python train.py --activation="geglu" --lr_router=0.00163 --norm="rmsnorm" --optimizer="adamw" --train_tokens=289800000
Below are experts of layer 4 (counted from 0) of a mixture-of-experts language model. Rows are named router (the router's row for the expert), gate (a neuron's input weights, with its number), up (a neuron's input weights, with its number) and show model dimensions 0-127. Each number is 128 + 24 x the weight over its row's rms, rounded and kept within 0 to 255.
After each expert's rows: "gets" lists some tokens that make up at least twice as much of what it gets as of all text. This comes from a sample of Wikipedia text that the model never trained on. Tokens count by the router's weight.

# expert 110
router [ 93 142 114 141 145 134 163 126 143 135  91 125 148 104 134 123 114 104 168 141 131 167 150 123 152 136 164 124 146 100 126 117 110 148 152 116 153 155 118 118 100 150  89 105 103 133 143 114 111 114  79 113 109 151  89 131  84 130 119 123 139 113 105 149 115  91  90 150 130 119 115 102 119 148 135 152 152 145 119  81 130  81 156 109 144 108 104 128  83 147 156 157  95 126 133 139 104 115 124 179  80 153 115  82 154 100  86 157  97 172 116 123 116 108 141 139 114 121 152 114 139 144 165 128 156 169 181 105]
gate0 [169 135 103 107 132  99 133 136  90 110 166  73 154 136 118 109 153 125 143  67 141 145 164 116 181 144 124 113 112 108  95 116 117 133 155  90 168 145 128 134 120 130 160 143 127 126 146 119 104 120 128 132 185 112 127  93 127 120 127  98 131 146 129 104 146  97  91 146 150 133 127  98 121 123 144  62 100 106 131  96  96 103 118 151  74 108 109 126 125 107 129 166 113 116 126 124 124 119 117 135 158 181 138 113 135 145  84 125  80  98  98 139 148 121 112 139 107 125 145  85 159 149 133 130 166 135 131 100]
up0 [104 103 159 134  92 139  90  70 133 143 112  94  71  89  81  86  74 137 103 155 115 112 115 155  93  78 135 144 174 129 139 120 121 107 103 161 111 126 166 109  95 158 125 126 123 100 127 110 116 117 141 117 103 124 123 159 185 142 140 147 104 125 120 146 118 119 130 111 123 158 156 161 149 139 125 128 115 135 124 119 116 145  69  83 140 143 127 147  69 103  99 106 134 175 137 132 141 119 122 117 124 110 130 132 125 137 153  95 133 111 136 110 153 102 141  93 102 115 130 125 135 120 107 158 128 139 132 164]
gets: "al", "ial", "an", "ual", " National", "ical"

# expert 88
router [109 135 139 143 151 147 187 168 153 124  84 151 164 130 152 143 169 125 140 171 105 149 138 152 125 139  91 114 134 142 166 152 148 113 120  78  98 120 114  93 119 109  98 103 110 144 105 168 101  92  85 123 138 173  95 160  93 163 145 136 144 109 123 151 129 123 140 142 133 103  97 155 101 154 141 166 163 167  92 138 122  96 160 122 140 105 145 105 121 130 159 125 141 124  95 125 119 147 128 131  73 127 120 114 123 139 104 129 116 140 158 135 119 154 174 146 149 131 151 124 168 134 158  97 117 161 136 129]
gate0 [124 179 146 157 138 117 153 157 107  66 163 128  96 164 103 144 116 143 151 133  97 198 136 176 130  96  76 125 123 100  89 145 119 150 157 108  98 132 111 142 133  99 125 145 111 130  75 133  96 148 135 143 130  97 106 133 125 153 147 142 120 118 144 154 116 160 121 157 129  90 116 162 135 135 147 154 127 104  81 115 120 118 114 150 143 118 108 108 142 162 140 106 116 118  99 126  92 158 171 132 113  99 138 124 102 148 156 103  94 135 156 140 134 132 150 107 150 139 149 105 161 136 139 120 162 136  99 164]
up0 [143 128 129 135 115 109 154 103 126 128 136 121 159 126 141 150 117  88 126 155 134 125 160 126 125 136 185 161  94 188 115  94 113 122  95 130  96 165 122 101  74  94 143 107 117 144 159 111 133 129 111 118 147 124 116 158 111 134 169 162 156  96  91  95 115 148 159 125 112 166 131 131 118 157 136 101 136 150 157 159 128 138 144 118 105 103 154 110 103 120 135 119 146  99 121  88 197 150 100  80 141 156 159 132 134 156 114  99 110 120 153 133 154 149 120 108 156 124 130 143 122 151  88  78  96 101 128 129]
gets: "'s", "ical", " his", " their", " its", "ial"

# expert 9
router [122  91 136 100 138 132 128 125  88 116 157 140 105 154 127 123 126 168 101 148  97 153 135 119 160 128 173 122 108 130 152 154 158 149 154 163 131 158 130 159 129 125 119 127 118 157 151 138 157 131 120 154 121 180  72 110 111 106 141 134  83 168 130 106 124  82 149 158 156 153 138 146 137 116  97 113 111 162 144 141 163 165 155 155 161 162 166 156 107  98 123 107 127 114 140 154 120 127 127 117 172 162  91 105 120 132 112 159 151  88 139 155 139  86 123 123 163 101 145 107  81 125 124 137  93 116 158 131]
gate3 [157 151 149 141 130 119 128 138 166 114 141 144 143 120  83 144 109 109  88 158 125 145  80 118 152 126 139 149 124 148 141 104  98 133 120 114 116 147 135 142 161 110 146 108 112 132 173 118 113 164 148 124 122 126 127  86 100  94 109 138 102 141 106 155 101 132 155 134 146 118 165 159 121 132 145  99 139 136 129 115 132 111 108  81 160 111 130  93 121 115 132 112 143 108 117 102  73 157 101 156 136 115  96  90  97 147 119 137 156 137 106 154 151 106 122 143 152  82 148 202 208 130 162  95 114 126 119 107]
up3 [103  76 145 127 115 115 113 123  88 166 121 157 128 152 170 103 159 122 158 111 105 119 170 144  84 136 140 135 121 125 111 165 123  97 130 120 134 127 124 120  92 120 117 154 155 124  84 144 123 119 115 138 116 127 135 158 143 182 143 126 143  88 120 122 165 104  93 106 111 110  95 111 130 166 114 157 131 140 110 150 111 106 142 134 104 106 149 156 106 128 129 139  94 118 158 175 157 150 131 115 123 151 135 144 166 117 160 118 102 128 171 103 105 166 130 145 111 157  89  83  61 122 114 178 155 125 135 108]
gets: " P", " H", " M", " T", " K", " B"

# expert 55
router [131  98 160  95 115 109 117 174 111 143 130 101  95 129 136 180 113 117 113 138 132 135 126 135 104 158 113 131 109 156  94 121 162  78 115 112 162 104  93 146 119 165 117 118 148 125 117 176 133 142 103  94 148 139 135  96 127 160 147 137 147 125 124 114 145 101 108  97 152 140  82 124  91 152  79 136 129 153 112 121 105 149 170 102 162 125 142 146 173 105  71 153 155  97 153 132 146 166 149 161 177 160 132 128  95 165  98 120 139 123 135 153 117 109 136 150 105 142 147 130 144 144 118 127 121 136  94 163]
gate0 [126 105 146 137 110 108 133 104 142 154  92 113 129 147 100 134 130 175 100 140 138 113 140 141 164 130 171 134 119 128 121 137 181 144 179 114  87 134 170 150 124 132  97 109 127 149 149 154 121 119 138 159 117 131 111 124 102 137 125  95  88 114  99 129 112 127 195  89 113 116 141 171 148 129 157 175  97 132 146 118 143 141 137 136 146 177 127 137 117 125 130 128  96 151  95 128 116  76 107  93 117  98 114  87 128 122 123  93 159 126 138 157  90  53 128 115 117  78 136 141 150 149 122 137 120 132 134 104]
up0 [158 139 161 134 106  74 127 154 127 153 108 119 116 147 124 154 110 186  99 176 137 142 113 139 114 128 146 131 104 126  88 124 177 128 165 100 145 150 132 145 142 163  98 102 136 163 134 177 143 129 106 146 141 109 117  85 151 123 139 123 101 145 103 113 123 116 172  74 113 133 131 167 134  95 136 181  86 142 129 142 137 138 155 134 160 179 131 151 157 118 116 137 140 136 114 145 137  95 138 130 150 110  94 110 100 135 107 113 161 132 135 169  98  77 143 129 159 101 123 132 144 157 109 149 140 128 124 158]
gets: " B", " K", "k", " C", " M", " S"

# expert 94
router [138 119 123  93 114 110 137 114 124 106 115 178 100 158 144 134 155 161 111 165 155 148 145 100 130  94 143 105 122 131 142 117 140 145 150  96 134 132 119 152 107 129 113 132 147 141 113 185 136 157 104 159 147 128  88  93 155 130 141 125 102 148 121 125 135 119 157 135 108 148 153 140  96  97  92 101  89 116 110 129 147 132 112 129 112 165 138 139 159 153 121 116 128 112 100 170 125 115  86 162 146 132  83  87 138 149 137 194 155 147 125  90 118 123 159 119 163  98 131 155  77  86 139 105 124 162 181 124]
gate3 [167 161 118 136 168  80 133 113 138  96 138 135 151 100 133 153 101 158 116  80 128 162 108 144 117 122 135 163 127 159 105 138 108 156 155 167 137 177  87 129 122 155 133 145 132 192 146 137 103 124 108 142 160 130 100 106 139 133 139 142 131 155 122 169 117 119 141 129 124 150  68 132 105 130 101 156  82 108 132 126 117  96 115 101 142 175 120 133 137 161 142 140  69 143 138 149 161 100 113 148 135 108 125 112 138 107 102 114 118 169 133 149 152 177 109 163 119 151 155 115 118 153 147 161 118 120 116 135]
up3 [159 148 109 124 156  97 132 119 132  79 119 139 159 115 116 145  96 164 110  73 134 153 132 132 105 116 132 158 126 166 124 132 113 185 151 162 134 196 100 146 124 158 126 147 124 176 131 141  86 135 100 148 171 122  86 107 152 124 154 170 125 147 143 167 129 128 150 110 114 163 103 134  88 120 111 146  63 108 124 118 113  98 101 111 113 175 117 148 137 155 148 152  93 141 144 143 143 117 112 163 124 131 127 100 126 103 105 118 135 166 120 139 102 166 120 151 116 141 161 130 113 125 138 133 107 120 134 150]
gets: " | ", "–", "; ", " h", "-", "."

# expert 59
router [178 150 154  89 107 126 113 164  95  97 124 147  92 172 129 113 164 130 124 165 118 149 115 117 136 134 137 112 110 101 143 163 114 116 151 141 144 134 123 152 132 118 147 132 144 143 128 117 147 149  99 114 137 114  83 109 119 119 104 141 132 138 158 150 124  94 136 167 134 124 133 169 113  93  98 135  95 127 169 153 122 167 128 165 174 149 109 123 132 118 104 105 122 103 120 143 125  64 163 158 149 112 121 166 128 117  98 129 116 112 194 144 143  98 146 108 147  93 127 115  77  73 105 124 132 161 147 139]
gate0 [143 112 144 133  88 137 141 116 124 123 106 104 132  87 135 159 165 125  86 168 122 156 100 129 154 114  94 103 107 109 140 165 155 111 147 103  58 108 126 130 102 136 130  70 120  91 116 125 157 133 114  99 114 108 112 121 162 136 114 125 148 123 135 115 122 162 163 134 142 137  88 139  99 157 143 135 147 120 112 149  98 154 146 119 126 169  95  88 133  83 134 150 125 175 114 102 127  89  79 117 107 136  97 168 103 137 109 129 174 112 104  98 143 101 128 162 141 108  84 103 127 131 120 151 118 135 142 110]
up0 [ 95 142  99 135 180 128 141 133 139 139 115 138 154 143 122 103 101 115 150  94 149 100 153 137 114 144 143 164 153 152 125  77  93 143 106 154 174 141 148 120 116 114 108 186 147 147 126 131  91 125 145 150 130 161 165 137  90 142 150 111 111 112 131 141 138 114  90 125 103 114 162 104 153 117 133 105 133 133 134  79 144  84  93 136  87  82 153 162  86 154 119 114 116  94 131 159 116 167 143 123 105 124 165 107 173 130 141 107  69 134 128 139 101 153 131 125 104 146 140 158 147 129 130  93 121 111 120 141]
gets: " (", " s", " for", "-", " t", " c"

# expert 105
router [ 85  97 122 137 145 125 157 115 134 136 126 144 163 155 172 125 122 120 133 139 154 113 101 121 150 124 163 122 140 143 117 162 171 149 159 131 156  87 148 155  94  83 116 116 105 122  96 141 145  95 120 130  98 165 156 145  91 160 146  93  98 141 111 158 134 118 147 132 107 105 114 149 136 141 154  87 137 128 124 161 151 125 167 133  79 142 101 177 106 131 149 118  68  96 150 126 134  79 133 132 115 121 153  98  93 155 117 139 112 143 137 108  94 131 135 122 157 124 166 154  96  82 145 130 102 141 163 122]
gate0 [101 124  75 159 106 165 137  88 123 118 144 104 105 173 131 115 107 163 126  96 107 118 175 170 168 147 128 133 137 113 128 130  99 134 171 124 104 164  85 121 107 150  97  95 122 124 118  86 138 125 136 152 174 156 179 135 110 133 148 127 122 146 119 126 166 105 153  92  99 101  93 115 155 129 153 120 148 148 132 148 103 152 144 148 120 129 130 144 152 151 116 107 135 105 102 123 146 117 149 104 138 151 161 133 102 103 168 167 175 163 115 133 113 126 173 121 144 144 110 134 118 138 101 135  78 118 130  94]
up0 [105 131 107 155 130 110  86 152 130  92 165 109 132 143 107  89 142 126 155 106 106 111 128 150 131  91 120 171 123 108 116 131 149 142 150 118  94 154 120 149 140 150 103 114 108 141  81  52 111 154 101  80 161 151 147 129 132 112 130 129 136  92 145 178 100 146 137 158 130 116 111 143 127 130 115 108 112 114 142 140 133 144 164 147 149 140 138 152 150  91 134 116 145  61 114 115  90 144 180 150 112 104 117 106 100 154 138 169 118 165 144 174 104 140 151 137 145 126 106 141 161 120 131 106  95 127 129 104]
gets: " a", "-", " one", " two", " the", " of the"

# expert 69
router [165 105 170  90 174 140 159 137 120 117 164 148  94 135 144 121 111 151 104 105 142 164 130 109 112 138 153 171 143 143 139 151 138 140  88  91  98  95 103 135  89 134 147 171 101 132  90 146 138 101 122 130 130 120  95 133  77 110 136 101 132 132 155 171 114  99 139 176  76 140 146 117 135  88 102 108 112 141 122 146 116 167 138 134 136 139 153 139 134 130 142  82 113  96 147 125 132 133  87 125 115 139 159 141 100 141 114 123 119  91 160 130 104  90 143 152 143  97 161 105 134 129 160  90  94 128 152 120]
gate3 [174 104 144 111 190 115 118 141 101 103 165 122 108 107 127 124 130 139 134  82  90 169 150 137 128 102 167 157 144 118 138  92 100 127 122 121 132 148 117 144  91 153 124 134 114 148 103 133  89 173 101 151 163  86 106 109 112 162 160 136 102 133 113 180 131 132  92 140  80 122 124 128 140  79  96  93 112 110 131 131 129 120 150 137  95 133 106 131 116 162 128 146 100  81 119 147 111 118 138 134 121 131 127 119 119 125 136 104  73  95 142 148 126 179 131 150 121 119 158 123 162 114 160 107 133 112  80 131]
up3 [140 134 122 113 160 159 151 148  89 107 116 104 113  85 109 116 148 156 142 118 100 125 141 170 125 141 151 109 154 108 118 118  79  99 141 159 127 149 116 127 140 175 114 117 126 150 155 138 108 122 142 154 172 134 112 112 151 150 160 147 107 143 133 124 153 143 106 129 102 118 128 161 129  69 110 120 140  94 130 137 117 121 184 105 107 137 129 123 159 130 106 163 101 128  93 131 124 107 155 123 172  95 117 123 134 144 152  97  57 109 122 147 123 174 144 176 104 137 139  89 182  85 133 115 137  96 132 126]
gets: "\n\n", "\n", "=", "| ", "|", "."

# expert 122
router [154 127  80 140 115 113 147  92 114 130 122 149 131 150 117 124 149 116  91 110 118  96 154 171 121 155 133 138 135  77 130 122 165 120 127 138 122 133 114 127 128 151 122 155 182 100 146 132 103  98 113 163 133 123 112 156 134 121 127 125  98 146 114 105 169 134 151 125 185 130 113  69 105 100 152 139 156 121 164 109 122 139 122  92 144 123 116 128  98 164 140 143 137 140 111 146 136 115  78 147 145 163 134 110 149  92 108 143  90 159 123 154 161 136  96 121  64  84 137 115 131  91 104  85 148 131  95  94]
gate0 [137 129  35 151 141 106 106 118 127 174 119 143 135 140 118 137 104 133 125  94 144  75 154 135 112 116  97 127 123 116 148 158 139 139 133 161  60 150 122 137 165 158 128  88 181 135 146 129  99 143 142 142 145 110 118 145 144 106 133  76 116 120 149 103 127  94 114 123 154 100 131 119  77 111 143 121 162 109 128 105  96 123 113 127 144 159 130 123 119 115 126 145 117 157 153 149 151 126 128 164 160 157  90 140 100 100 123 157 146 154 137 107 135 143 101 179  99 127 110 115 156 154 164 139 136 140 115 103]
up0 [119 171 156 132  88 131 159 118 131  80 140 179 173 106 109  73 176 132 106 147  85 123 153 107  98 152 190 126 122  97 150 117 111 119 114 135 125 186  99  88 108  98 155 133 109 113 109 137 116 148 112 144 132 135 120 137 106 120 152 158 100 139 140 161 124 137 119 165 135 150 120 117 175 142 163 102 126 125 101 126 153 147 113 148 119 101 118 107 113 132 121 110 138 105 146 158 139 147 108 137 151 111 112 112 137 113 140 116  76 141  84 111 117 164 108 115 175 101 151 156  88 140 122 142 120 131 122 136]
gets: "r", "l", " Tr", " dr", "c", "it"

# expert 29
router [165 107 155  72 145 121  99 137 141 111 140 151 140 156 154 127  85 132 102 169 113 134 100 105  88 107  98  90 154 146 131 120 139 138 125 142 143 127  85 138 105 136 101 130 167  88  95 131 136 152 118 101 171 123  82 112  80 128 101 165 127 160 135 110 154  86 109 132 171 133 103 107 130 122  92 120 128 130 172 139 107 141 152 152 100 138 116 165 165 147  89 130 141 128 151 108 127  99 105 133 174 149 104  95 137 120  94 124 119 133 136 137 148 106 122 119 125 101 102 112  94 154 122  81 126  95 106 132]
gate0 [165 104 179 122 137 146 108  84 165 115 117 125 133 132 128 122 128 121  99 148 146 101  80 128  85 133  56  90 142 118 140  87 126 161 112 112 144 130 135 129 133 168  87 101 154 128 126 124 148 113 134 118 162 101 106 121 132 158 110 137 162 114 143  97 134 136 125 104 153 170 105  66 140  99 121 145 145  81 137 137 147 153  97 108  93 129 149 146 132 140 120 106 137 177 164 103 154 160 127 121 148 135 131 123  97 149  97 117 156 147  82 127 128 140 146 118 104 117 113  97 129 131 121 110 156 105  75 119]
up0 [132 106 104 129 120  73 117 172 136 109  88  94 118 135 148 158 147 159 167 126 104 119 129 163 142 153  80 133 165 123 116 170 150 123 117 113 138 121 111 126 140  88 130  85 164 126 166  65  75 142 105 149 113 132 149  83 154 142 110 114 147 162 139 118 162 131 145 121 116 105 124  96 118 128 109 142 110 110 122  82  88  92 126 129 100 142 100 126 145 120  98 109 138 158 172 123 161 133 150 142 141 147 115 158 112 168 138 132 138 146 124 116 162 143 129 174 130 140 121 133 106 148  97 139 167 143 141 150]
gets: " N", " S", " M", " H", " R", " C"

# expert 51
router [140 149 158 157 150 154 109 109 124 111 140  97 121  99 115 102 109 109  90  96  98  93 110 154 101 156 104  99 122  95 125 102 103 116 158 118 153 124  92 120 173 150 166 160 156 106 157 160 104 138  93 150 136  96 105 133  85 127 127 106 155 102  96 166 190 140 122 124 126 140 126  82 149 125 142 120 131 146  96 110 126 127 143  83 148  91  99  78  99 122 105 160 130 143 137  98 164 154 122 105 136 108 164 153 169  85 126 140 102 144 153 128 113 125 114 132 151 146 129 128 133 105 109 135  97 130 124 118]
gate0 [141 131 150 115 123 135 125 109 163 118 130 114 133 156 122 160 118 150 108 116 110 154 152 163 146 145  96 104 122 100 161  98 105 147 119 102 116 112 118 123 107 136 152 111 102 141 124 102  95 114 122 150 141 117 124 146 157 128 124 139 148 136 125 140 105 165 180 135  97 113 162 156 113  82 153 153 130  78 123 125 124 151 131 136 108 148  88 190 118 141 139 141 140 137  66 121 152 106 133 115 172 165 149  99 112 161  99  56  95 131  92 125  76  99 140  95 115 129 109 115 156 117 141 123 134  81 119 162]
up0 [115 117 115 116 152 132 162 174  89 153 128 148 134 113 140 124 148 109 130 163 152  99 118  94 127  79 149 143 145 173 108 157 176 124 110 125 139 115 128 145 132 102 121 130 123 141 113 135 163 122 135  98 116 153 145 131 121 123 114 113 111 129 145 104 158  84  84 132 143 152 119 124 150 168  95  99 127 195 126 138 134 140 119 173 113 139 157 103 152 142 114  85  92 113 161 157 114 133 135 143  84  94  94 146 135 113 160 167 160  94 158 111 170 140 155 146 143  94 117 157  95 135 145 128  95 170 128 117]
gets: "l", "c", "v", "il", "ew", "in"

# expert 114
router [ 84 125 113 125 152 137 110 134 153 106 135 118 100 128 112 107 177 165 132 169 103 103 123  94 150 114 133 132 147 116 176 134 158 165 151 157 121 161 140 108 152  89 139 128 109 154  94 118 123 152 192 159 108 147 117  94 141 157 135 150  93 139 103 164 122 158 155 140 113 145 150 143 120 131  90 133 124  88 131 120 167 148  96  87 139  96 123 161 104  99  70 114 115 121 116 151  81 129 142 141  98  78 103 114 131 124 158 153 120 114 146 152  99 114 126 106 116 131 117 103 142 118 132 165 157 148 122 148]
gate1 [119 108 153 148  88 154 101 122 129 144 143  86 118 128 140 110 160 109 101 158 127 160 119 113 116 146 118 141 108 131 109 177 124 178 145  82 157 146 116 144 149 127 143 129 100 151 111 105 134 118 113 122 167  96 135 109 132 163 107 115 184 123 124 122 126 111 175 162 183 142 135 133 153 145 136 117 127 169 137 178 129 131 107 110 167 154 115 135  84 114 107 152 120 137 160 150 109 121 108  90  93 163 114 126  82 156 132 131 124 149 120 128 151 127 111 136 122 158 173  76 181 158 143 144 125 108 154 125]
up1 [138 134 124 103 146  96 168 137 128 116  91 187 157 142 130 121 104 140 177 108 145  93 133 159 152 134 155 101 153 154 143  95 138  82 115 167 114 119 102 100 106 137 114 141 146  83 143 167 125 127 121 128  89 148 127 151 116 106 151 125  71 135 122 127 143 144  95  79  95 102 103  97 115 100 125 135 137 111 107  93 119 102 163 142  91 116 147  99 151 149 150 103 133 123 103 124 149 126 148 160 158 116 154 129 170 117 114 129 127 116 149 120 110 122 151 145 129  90  88 177  85 124 118 117 134 155  95 104]
gets: "1", "0", "2", "4", "3", "6"

# expert 98
router [158  87 141 157 130 107  93 160 115 163  97 112 144 148 150 134 142  90  96  99 148 110 152 138 112 145 154 106  99 153 101 126 138  91 162 114 108 146  94 125 122 162 140 139 167 139 155 148 105 129  99  80 106  94 162 128 143 105 129  94 163 116  97 133 154 104 140 114 156 176 101 111  99 159 111 148 117 166 100 125 114 134 124 141 158 103 122 113 155 134 110 156 136  90 144 150 158 156 147 134 139 167 114 156 135 156 114 164 105 144 160 133 126 160 109 173  95 169 137  98 150 135 124 116 110 147 104 111]
gate0 [152  95 120 171 130 118 145 129 148 174  84 126 140 150 140 107 133 121 124 154 138 136 141 188 123 163  89 135 117 104 126 165 107 115 137 159 122 121 102  98 133 131 169 112 143 143 171 151 123  98 126 170 165 108 103 189 142 121 121 121 164 168 136 178 138 192 180 148 101 119 115 140 157 135 119 120  81 145 109  96 155 120 102 143  69 118 114  93 141 132 151 127 127  85 116 137 117 104 156 108 115 113 143 139 138 146 105 161 119 138 168 133 138 151 137 118 137 144 127 120 122 115 112 119 115 112 108 122]
up0 [ 87 138  98 123  92 122 151 142 108 131 143 150 106  98 146 136 144 141 111 130 103 126 161 110 160 146 129 178 144 104 129  83 190 151 130 116 141 163 145 137  88 112 138 139 131 146 136 134 139 116 128 138 122 165 151 114 108 127 131 168 103 130 134  94 152  97 170  99 153 102 153  78  95 107 154 158 210 133 160 127 138 140 127 117 157 124 106 109  94 110 116 137 137 135 155 171 152 153 121 151 125 161 121 113 113 105 161 115 116 158 114 125 162 113 120 110 141 104 149 143 133 160 128 120 159 168 170 105]
gets: "f", "ist", "d", "k", "t", "st"

# expert 66
router [148 133 145  78 141 102 152 112 129 142 166 102 103 160 117 123 119 159  94 157 163 132 113 122 165 117 108 126  97 147 178 124 150 128 127 150 120 115 132 148 100 101 143 153  88 171 138 138 133 116 150 157 144 118 137 100  99 118 155 109 107 141 143 160  90  84 149 163 106 114 134 115 156 119  98 148 113 138 155 146 121 165 156 108 143 168 145 119 110 108 146 100 156 138 153 117 154 136  91 139 122 165 125 170 130 128  95 130 168 128 129 119  87  86 134 149 149  83 164  93 154 135 161  98  90 105 140 102]
gate0 [131  82 144 131 180 164  72 130 188 134 114 126 133 164 132 154 122 110 136  78 128 114 129 120 130 140 148 143 117 105 124 154 111 128 155 105 120 126 146 103 118 124 145 154 123 110 103 141 112 115 133 147 131 136 133 125 108 144  86  85 102 115 101 167 125 124 150 110 120 109 158 112 149 166 132 118 133 122 132 116 148 119 109 148 172 144 138 136 107 105 156 135  95  81 128 147  70 149 164 150 115 137 137 152 157 101 139  73 108 130 160 114 124 135  65 115 131 111 126 140 157 135 148 109 101 147 108  54]
up0 [176 111 129 123 184 135 148 123 119 139 142  98 110 165 110 140  99 159 102  84 146 110 100 107 147 133 125 151 129 124 119 129  82 182 172 124 130 176 132 125  64 137 158 159  99 160 110 156 136 126 144 134 144 110 110  80 116 130 147  90 125 123 152 145 113 129 137 114 122  89 158 113 140 101 133 144  89 126 139  89 188 117 135 146 184 151 146 134 118 139 103 114 144 128 131 122 131 135 132 129 152 154 133 152 143 115 129  95 113 108 116 123 111  94 111 134 156  97 153  98 161 156 176 126 110 116 100 113]
gets: "\n", "\n\n", ".", "\".", "s.", "ed."

# expert 10
router [112 147 122 137 113 109 124 140 136 132 130 102 169 102 145 115 117 128 139 194  85 120  89 136 132 122 188 111 108 143 115 103 105  94 115  97 143  95  90  85 136 163 112  95 108 129 123 134  94  92 141 110  89 119 145 111 137 148 119 124 148  76  82 173 107 106 115 110 121 110 159 152 102 146 148 121 167 128 135 112 139 115 125 119 126 115 118 151 135 124 160 167 126 120 101 130 136 133 157 124  84 162 134 124 152 163 128  91  89 149 124 146 107 140 173 134 128 141 117  92 158 150 120 157 103 160 154 176]
gate0 [134  94  98 134 164 140 145 104 162 109 157 129 158 138 146 109 117 130 110  76 121 116 120 162 154  97 153 130 118 107 160 110 101 121 141 129 153 188  67 114 139 132 124 112 111 124 106 134  84 134 165 136 132 122 124  94 127 172 155 108 129  87  75 178 124 133 122 103 120 134 134 125 115 126 132 138 150 115 180 107 151 147 147 131 108 104 139 109  89 141 124 134 135  90  98 186 125 129 184 139 137 142 142 138 120 108 153 115 117 158 154 162 114 154 153 162 118 133 114 147 131 129 137 169 129  94 118  80]
up0 [141 151 125  92 148 164 152  83 109 135 167 131 177 117 118 118 126 133 153  71  95 124 130 144 130 149 143 127 128 128 140 110 131 129 110 141  92 111 105 123 120 128 142 136 118 121 171 115  95 131 103 155 159 126 137 114  91 145 165 143 104 117 138 126 100 106 124 113  87 112 122 121 167 151 140 110 179  94 188  95 158 101 148 133  81 135 128 115 116 115 149 139 128 116 139 109 157 100 145 141 126 105 153 111 157 114 139 104 129 120 128 148 162 155 115 189  70 133 138 135 130 130  96 115 128  79  72  92]
gets: "ing", "al", "y", "ation", "s", "ion"

# expert 60
router [121 105 153 122 127 122 115 155 154 140 107 151 136 150 149 110 161 116 145 130 141 156  91 119 146 135 123 127 128 158 126 176 145 164 134  70 120  58 140 145 123 109 125 128 116 146 110 130 137 155 101 110  82 148 109 151  98 130 140  90 154 120 139 184 136 157 112 178 110 105 106 145 103 140 117 144 118 130 121 126 125  92 169 120 130 133 126 111 167 168 140  91  84  60  89 148  97 105  97 151  92 134 108 104 113 172 117 160 120 140 140 134 131 125 140 118 158 133 161 149 133  94 155 126 129 152 121 133]
gate0 [165 111 114 138 118 126  95 127 166 116 169 163 130 105 107 111 104 149 122  68 150 163 124 142 177 105 137 119 150 139 153 148 135 123 121  95 111 118 117 112 157 153 151 108 121 169 118 107 104 171 114 116 113 141 120 144 119 154 110 120 137 100 120 129 134 134  97 147 128 123 119  83 115 166  98  66 136  96  77 104 103 123 152 155 111 113 119 126 164 172 149 143  94 110 142 161 103 116 114 144 115 153 145 131 109 143 122  95 130 111 151 144 142 203 140 100 144 141 156 125 153 125 148 151 136 168 104  96]
up0 [196 144 136  84 135 125 115 154 127  89 102 148 135 128 147 138 125 160 122 155 110 115 110 176  98 145 169 162 130 105 138 125 114 151 123 146 111 121 107 139 141 126 159 104 104 131 106 145 144 133 137 157 160 150 155 117 136 115  75 133 147 141 108 117 105  95  99  92 108 151 170 110 122 131 145 134 114 118 130 131 124 146 119  91 154 168  62 137 153 123 132 163 109 113 142 185 132 157 136  70 134 116 163 167 139 108 116 119 117 130 127 176 131 126 111 122 112 124  99  96 144  86 117 154 106 134  97  92]
gets: " of the", " in the", "\n", " the", " to the", ", the"

# expert 118
router [123  73 170  68 172 114 153 154 133 125 156 141 150 136 122 114 120 159  85 169 146 127 141 134 147 120 127 102 114 149 183 107 149 144 103 133 157  97 103 116 126 112 116 130 100 154 120 126  95 110 151 119 126 141 129 122 139 133 139  91 111 113 132 119 118  84 162 134 113 122 162 141 143 136  64 128 122 145 124 160 113 142 157 135  98 167 129 144  99 139 139 114 135  95 147 136 153 138  97  98 130 167 129 166 153 168  98 133 157 120 129 103  82  95 128 147 119 126 155  87 123  89 118 147 118 142 185 145]
gate0 [153 112 181 118 135 136 117 149 106 136 149 123 167  84 119 142 119 129 142 120 128 113  89 101 139 147 137  92 167 179 146 129 118 126 133 122 156 137 102 121 118 144 137  86 138 105 169 130  90 122 124 134 129 122 133 179 151 117  98 173 131  86 146 106 127 119 107 124 139 133 135 135 129 118 127  93 162 175 144 156 132 138 101 127  78 133 131 117 114 135 173 140 124 150 185 146 116 140 117 130 144 148 101 183  95 144 108 117 142 110 140 110 142 167 111 206  99 144 127  91 104 145 103 124 149  84 128 141]
up0 [112  98  89 156 156 138 126 147 113 139  96 174 114  94 117 111 105 128 176 110 112 104 124 135 128 122 143 133 130 117 107 116  98  88 128 113 130 143 152 120 143 157 109 137 177  98 101 136 145 181 157  85 135 131 108 114  91 122 157 111 131 116 122  86 137 142 109 110  85 121 117 115  89 117 142 145 144 148 121  97 152  91  98 124 116  88 152 128 133  98 109 161 138  80 105 164 131 129 149 110 115 120 135 136 162 129 132 127 125 129 159 158 167 163 117 134 158 120  75 159 121  94 127  60 154 131  87 130]
gets: "\n", ".", "\n\n", " | ", " ", "s."